{"moe_layers": [0, 1, 2, 3, 4, 5, 6, 7, 8, 9, 10, 11], "norm_place": "pre", "tie_embeddings": false, "init_std_o": 0.0307, "lr_head": 0.00527, "final_lr_fraction": 0.1, "batch_tokens": [32768, 65536, 131072], "doc_mask": false, "z_loss": 1e-05, "dataset": "wikipedia_en"}
Below are experts of layer 8 (counted from 0) of a mixture-of-experts language model. Rows are named down (a neuron's output weights, with its number) and show model dimensions 0-255. Each number is 50 + 15 x the weight over its row's rms, rounded and kept within 0 to 99.
Before each expert's rows: "raises" lists some tokens whose logits its average output raises strongly, later layers aside. This comes from a sample of Wikipedia text that the model never trained on.

# expert 31
raises: " ", " K", " B", " R", " the"
down0:66 57 42 39 34 74 27 59 75 64 18 46 71 62 50 59 49 69 73 54 70 56 54 57 52 69 43 61 56 38 38 54 55 49 55 40 64 45 43 33 19 67 36 44 54 46 56 37 40 85 54 34 54 21 72 70 44 51 82 47 53 63 54 34 58 42 61 57 48 74 52 47 43 43 38 48 48 57 69 51 30 51 68 52 30 48 55 61 76 54 55 42 28 26 20 50 31 42 16 63 53 48 56 48 40 63 47 45 51 65 58 66 53 45 27 43 39 66 88 55 67 53 22 54 20 70 54 68 73 39 28 67 48 59 62 46 43 57 43 68 64 53 66 65 79 48 58 50 54 57 47 57 51 56 91 23 50 39 63 72 42 41 25 41 42 34 44 62 51 32 19 27 40 41 66 65 65 35 58 57 20 61 55 43 44 41 52 62 71 50 51 27 69 46 48 87 79 32 52 51 33 77 21 50 47 68 58 46 49 47 64 50 75 36 34 50 58 67 26 26 72 33 56 69 34 30 40 63 44 73 58 53 67 45 71 46 44 31 37 67 22 34 41 78 67 52 38 50 39 67 66 53 27 63 51 32

# expert 38
raises: "5", "2", "1", "4", "3", "9"
down0:35 40 46 47 16 55 81 43 45 39 54 67 55 30 55 39 28 49 42 31 63 20 26 51 50 40 57 62 60 35 43 31 48 57 52 58 53 51 70 78 38 51 44 37 61 39 43 49 39 55 64 49 53 34 50 49 77 53 29 69 67 42 47 52 29 36 13 73 40 75 48 64 30 37 63 51 60 57 44 71 25 32 40 56 61 52 54 60 36 25 61 68 75 49 50 31 39 57 47 54 54 45 64 29 27 54 46 53 57 63 76 22 31 59 36 32 57 18 24 53 60 60 57 37 50 63 73 43 61 51 32 77 49 66 62 52 40 57 46 35 63 66 69 58 59 79 52 64 42 50 42 57 62 43 53 70 32 78 44 23 66 59 72 49 16 40 65 72 88 45 49 47 48 58 32 42 58 34 45 79 51 41 18 41 45 49 53 55 54 43 39 94 62 68 48 25 70 52 35 67 58 68 48 57 74 53 51 53 32 50 80 43 56 59 39 39 81 54 77 32 34 46 26 57 29 49 56 67 49 22 47 36 49 32 23 36 36 60 48 36 56 41 45 75 33 47 32 23 52 31 37 24 44 43 54 48

# expert 45
raises: ".", ",", ";", ".\n\n", " at", " that"
down0:75 34 42 52 66 56 69 50 44 60 44 16 38 26 14 37 52 67 45 45 60 66 72 73 44 50 45 28 57 20 36 39 34 63 80 33 59 63 74 77 58 59 54 35 58 80 44 68 61 76 42 77 57 38 39 26 64 44 17 62 48 67 48 37 38 28 70 24 40 47 72 38 42 35 75 61 44 65 74 50 71 41 33 50 45 53 22 41 50 38 36 56 38 68 67 60 59 29 58 71 30 69 36 51 68 59 57 62 36 71 67 22 58 49 46 37 54 60 75 70 61 39 61 42 53 29 37 46 56 38 30 53 73 66 54 41 55 41 39 68 80 58 55 48 44 62 78 36 45 70 45 27 30 38 62 59 51 53 40 46 55 70 47 33 92 73 72 60 62 48 49 38 49 54 51 74 53 28 57 46 34 48 54 54 40 34 58 46 34 65 59 24 72 37 29 50 38 14 48 33 17 42 25 56 54 39 35 25 46 49 79 65 45 21 60 54 50 59 42 50 19 38 64 46 42 39 59 67 51 52 47 62 53 40 44 41 66 51 79 43 44 53 65 44 53 58 40 54 57 55 50 35 63 46 41 29

# expert 10
raises: " and", " although", " but", " The", " while", " the"
down0:70 22 45 53 70 61 26 43 59 49 41 35 27 24 23 52 60 56 48 40 33 42 62 53 43 21 65 55 50 47 47 27 45 39 59 68 52 55 45 68 66 35 47 23 56 29 21 88 60 39 48 49 33 74 68 69 58 62 57 41 47 48 54 45 48 72 74 46 51 42 42 53 55 69 45 13 49 87 35 40 54 37 53 67 45 48 25 35 70 56 66 52 53 42 56 39 63 59 70 56 54 79 92 61 50 28 27 62 31 40 36 40 71 58 36 29 61 60 45 50 53 49 65 48 59 56 60 57 40 61 43 24 28 35 54 25 34 41 58 62 69 50 45 60 49 46 64 44 55 54 31 45 48 80 81 62 66 47 49 45 49 45 56 46 46 43 58 53 34 50 62 62 15 78 41 97 54 51 66 28 43 49 51 65 44 59 33 62 35 57 37 72 52 47 52 57 52 77 52 53 66 51 57 20 60 40 67 47 28 67 85 78 50 44 42 36 62 62 33 37 69 60 46 64 59 77 46 41 55 49 70 29 43 33 37 32 51 30 47 15 58 41 51 78 62 47 41 54 20 26 57 67 53 28 41 74

# expert 1
raises: "ve", "vel", "an"
down0:30 39 66 80 56 56 57 31 42 57 42 41 68 14 64 32 52 09 63 61 55 61 63 49 52 53 47 32 51 52 74 59 28 34 08 42 47 45 64 87 43 46 70 53 62 61 70 59 54 29 32 37 44 52 65 72 57 42 48 53 34 49 35 21 51 61 67 45 38 67 21 23 58 37 58 64 50 30 42 33 15 49 35 66 42 74 57 72 37 47 51 43 25 72 29 45 60 50 58 44 55 44 31 27 60 62 62 57 35 58 39 23 65 62 45 37 66 45 47 44 52 34 59 58 36 66 81 81 43 79 40 88 57 48 26 31 50 30 61 54 54 48 61 68 47 85 43 52 54 53 37 40 57 55 51 29 59 49 45 52 55 45 58 62 54 63 78 08 67 44 55 44 65 29 55 63 48 60 35 44 44 47 64 57 43 82 44 30 51 52 64 32 48 28 46 56 49 56 66 34 44 56 62 60 23 49 49 54 13 46 43 39 79 41 40 39 40 61 61 47 37 52 26 44 59 49 69 31 68 34 59 54 66 40 48 46 70 57 68 43 48 66 61 47 65 42 56 67 33 39 73 18 41 17 61 49

# expert 5
raises: ",", " (", ")", " |", ".", ";"
down0:39 40 61 29 67 47 41 50 56 54 40 45 51 30 40 25 54 31 43 60 81 64 71 64 35 88 50 65 52 54 51 90 32 50 55 74 75 61 48 59 69 67 63 96 35 36 57 81 70 41 52 50 58 53 66 59 32 48 46 74 70 49 48 41 53 48 41 33 22 49 42 53 49 37 39 51 89 37 50 48 40 38 39 57 75 46 47 53 50 75 37 59 71 74 53 37 34 74 71 64 55 59 57 63 25 41 26 39 68 52 60 61 38 51 53 84 59 43 58 36 58 30 58 71 43 37 64 31 47 35 79 31 62 22 24 41 29 24 56 43 61 51 48 66 60 60 38 55 53 33 52 42 47 48 44 90 46 70 70 63 24 53 39 64 69 39 64 38 92 52 78 25 38 76 48 82 64 50 69 35 53 58 61 48 60 29 62 48 51 46 60 45 41 34 64 64 76 39 39 58 55 44 74 51 57 44 26 46 58 63 23 45 56 59 35 60 49 37 70 46 32 33 46 57 30 51 36 39 49 45 47 71 29 60 44 28 46 66 45 62 56 76 42 65 31 55 61 46 59 28 45 54 55 50 56 50

# expert 11
raises: ";", ",", ".", "\n", " /", " |"
down0:71 35 36 33 49 67 37 50 49 43 37 55 41 59 35 56 35 31 43 71 31 63 56 33 74 62 34 57 44 52 66 55 24 43 59 70 46 52 73 57 75 46 80 49 45 45 52 54 41 41 68 26 52 54 27 28 51 51 17 50 61 32 55 72 55 73 71 35 33 60 48 77 53 59 36 69 28 56 32 51 55 38 54 27 47 34 52 47 48 53 48 60 29 69 63 71 62 43 60 48 63 49 75 56 26 27 51 40 57 71 80 76 60 51 25 55 58 56 51 51 43 67 31 38 57 77 65 46 47 45 65 57 49 17 25 37 50 52 31 34 38 43 81 18 72 36 59 54 58 54 50 37 46 49 12 27 31 50 55 64 82 66 53 62 41 55 73 84 58 36 56 32 73 61 72 40 62 57 31 75 42 73 84 57 70 51 55 44 16 46 50 60 36 47 44 65 56 42 64 51 35 57 45 38 48 87 65 44 69 47 42 38 71 44 46 64 48 67 58 54 25 53 42 48 64 60 28 55 53 31 38 81 70 46 43 55 50 21 44 43 50 53 88 30 45 51 55 39 64 71 28 65 48 69 65 48

# expert 43
raises: ").", ".", ".)", "use", " |", ").\n\n"
down0:37 39 30 43 20 37 43 70 63 20 59 84 52 39 38 35 53 61 53 25 14 62 55 41 26 34 50 22 54 32 54 71 50 40 59 66 47 52 33 53 50 45 54 58 54 25 41 64 55 59 52 26 71 64 24 62 31 23 48 44 66 64 35 74 50 73 33 46 64 64 37 31 39 59 43 33 56 25 44 46 40 43 68 37 51 59 56 68 48 57 53 65 68 56 40 71 50 43 53 54 26 29 58 66 64 60 60 52 36 25 31 47 44 42 28 46 37 65 81 75 38 54 53 56 44 46 61 36 15 71 47 48 53 26 39 44 29 74 73 33 40 45 56 79 48 34 50 40 44 61 69 82 40 08 51 49 49 46 88 44 46 46 49 42 32 41 59 49 19 77 67 53 66 49 54 34 52 70 56 56 60 35 61 63 57 52 63 41 54 50 63 60 70 24 52 45 29 46 37 57 41 34 66 31 32 57 55 43 64 64 44 68 47 59 58 72 34 69 58 75 32 59 73 49 34 20 85 24 44 63 30 69 37 56 44 29 37 59 29 44 54 57 47 63 33 42 65 49 47 65 57 75 54 76 42 54

# expert 46
raises: " he", " they", " the", ",", " there", " it"
down0:58 41 41 48 70 51 16 47 22 49 28 45 43 26 34 57 38 58 51 41 47 45 29 25 68 58 53 19 34 44 26 39 72 54 44 29 55 55 51 70 40 34 33 54 66 73 18 22 78 50 51 62 62 46 46 40 28 75 40 49 78 51 42 31 61 43 43 28 40 35 60 63 81 44 54 65 50 51 47 27 25 54 46 38 69 44 24 46 35 69 55 39 35 39 56 57 56 39 57 44 20 58 38 25 44 59 51 36 42 57 40 50 44 62 48 53 31 43 58 48 48 65 32 56 34 76 66 34 60 35 78 33 41 65 33 70 43 51 45 71 56 29 37 89 40 68 65 77 48 63 65 15 40 69 35 39 54 48 66 57 77 49 43 53 45 36 71 56 33 43 40 84 35 31 35 53 60 47 65 44 62 49 49 44 64 53 54 50 25 51 42 73 38 48 44 62 44 52 56 54 54 15 29 36 50 78 39 54 32 38 46 37 58 42 46 34 26 53 27 36 36 72 26 59 64 61 69 45 33 47 52 41 60 74 19 46 61 21 43 26 58 15 44 32 70 41 40 58 42 18 48 63 36 59 44 41

# expert 18
raises: "21", "th", "17", "22", "14", "16"
down0:55 52 46 51 37 40 54 60 07 26 62 45 33 61 44 15 63 36 59 28 61 57 34 31 61 60 38 43 50 36 38 70 36 19 75 79 61 30 53 38 52 45 41 48 76 57 39 64 49 52 61 23 63 35 59 50 54 52 71 48 49 44 60 58 71 66 74 48 35 96 80 51 24 42 30 72 49 48 19 50 33 27 32 38 52 38 48 40 30 56 32 84 64 70 50 35 40 63 46 61 74 72 54 38 42 45 47 42 52 65 36 70 77 47 56 53 48 19 50 66 25 57 46 41 44 47 70 44 50 52 49 69 32 39 32 32 36 58 39 27 44 45 44 42 61 39 44 67 64 45 52 52 71 39 47 37 58 49 53 55 55 69 72 48 33 56 64 49 96 53 63 53 22 42 77 26 42 62 41 74 51 55 38 71 85 37 40 61 37 35 48 71 71 36 65 53 36 20 51 57 36 82 35 47 59 67 56 59 54 37 48 44 52 60 51 56 40 56 63 72 53 78 58 29 19 42 50 59 26 68 29 62 52 55 42 52 62 44 52 56 38 62 49 50 69 47 66 52 20 41 35 63 38 22 48 61

# expert 37
raises: " a", " the", " an", " several", " various", " many"
down0:49 63 65 57 81 55 58 50 69 30 60 59 56 40 38 40 50 50 07 77 64 64 62 54 42 41 71 46 61 42 44 40 73 10 62 68 29 71 42 42 61 26 62 47 41 49 02 40 75 42 67 38 21 58 27 44 73 55 73 22 54 30 54 52 45 73 31 23 84 62 54 42 60 38 38 62 46 49 44 27 80 57 30 54 34 55 55 59 26 60 40 71 49 49 55 71 64 68 39 60 82 75 61 40 19 42 47 63 53 52 50 48 37 70 38 58 60 62 44 48 33 50 50 46 46 77 51 47 44 47 68 73 64 51 59 60 39 68 55 45 38 66 39 75 57 60 23 64 32 46 61 27 41 47 59 48 24 48 48 55 69 41 37 63 35 68 70 72 46 35 55 39 36 58 50 61 36 67 63 58 33 47 44 45 49 44 33 33 44 43 65 26 44 29 45 54 57 63 70 51 48 27 47 46 60 82 29 44 72 68 76 69 72 65 29 25 51 46 66 32 52 35 60 59 73 51 58 47 42 71 33 74 38 48 44 70 44 53 56 60 58 53 35 59 44 48 26 42 64 35 25 44 51 75 34 62

# expert 17
raises: ".", ")\n", "\n", " |", "end", ")."
down0:57 44 66 51 50 75 40 77 42 37 45 67 60 32 30 68 51 30 57 46 37 41 75 42 54 43 42 32 31 33 47 44 77 28 60 57 37 38 42 64 48 44 33 40 25 34 33 60 65 35 66 50 26 32 39 52 45 58 60 51 97 50 56 40 34 26 58 51 60 48 60 42 52 54 66 54 70 18 61 52 56 68 60 47 51 31 40 40 38 51 35 31 64 53 51 54 51 69 29 63 09 48 63 54 47 48 54 37 22 30 40 41 54 60 24 30 36 46 51 59 78 55 45 72 54 50 30 36 46 48 59 66 41 48 38 40 38 61 51 26 70 85 51 55 52 53 42 44 63 59 46 57 48 47 63 21 69 38 59 62 42 72 33 36 38 37 42 14 71 93 44 45 39 64 40 56 43 66 56 45 47 32 57 99 35 43 46 29 54 48 46 31 49 56 44 47 54 59 55 84 37 33 52 72 45 61 64 59 40 59 54 61 52 55 36 54 38 55 42 63 50 56 27 60 82 42 52 57 43 39 29 29 18 31 23 50 60 53 35 47 56 54 42 78 30 57 30 63 75 56 40 11 74 34 43 68

# expert 42
raises: "10", "12", "4", "2", "1", "3"
down0:75 66 35 42 54 36 56 67 26 52 66 43 54 78 32 54 54 50 41 11 54 53 39 30 30 58 64 37 66 52 53 72 26 68 59 54 55 48 20 49 40 40 70 41 55 52 41 53 60 64 56 53 43 62 45 70 49 63 67 53 34 31 63 51 45 69 62 46 84 54 53 62 29 37 33 17 44 39 84 47 58 25 58 47 72 43 56 55 63 45 57 58 64 61 59 43 32 77 35 35 61 40 71 28 42 66 42 54 58 45 30 38 37 54 44 24 52 63 68 66 73 41 72 61 44 61 43 59 64 36 33 44 23 49 83 39 44 42 82 49 48 36 61 53 41 63 50 53 70 35 38 52 44 79 56 64 78 59 17 51 86 27 57 42 26 46 80 62 17 47 56 57 54 53 64 38 39 57 62 26 47 31 74 52 60 51 34 50 65 22 63 44 24 79 52 64 44 36 34 47 48 64 56 83 41 39 46 35 63 55 34 36 56 38 38 66 45 53 55 67 20 47 54 48 68 57 51 64 73 48 55 69 27 49 74 64 75 82 39 41 50 35 79 63 31 54 46 79 37 63 42 57 41 58 36 42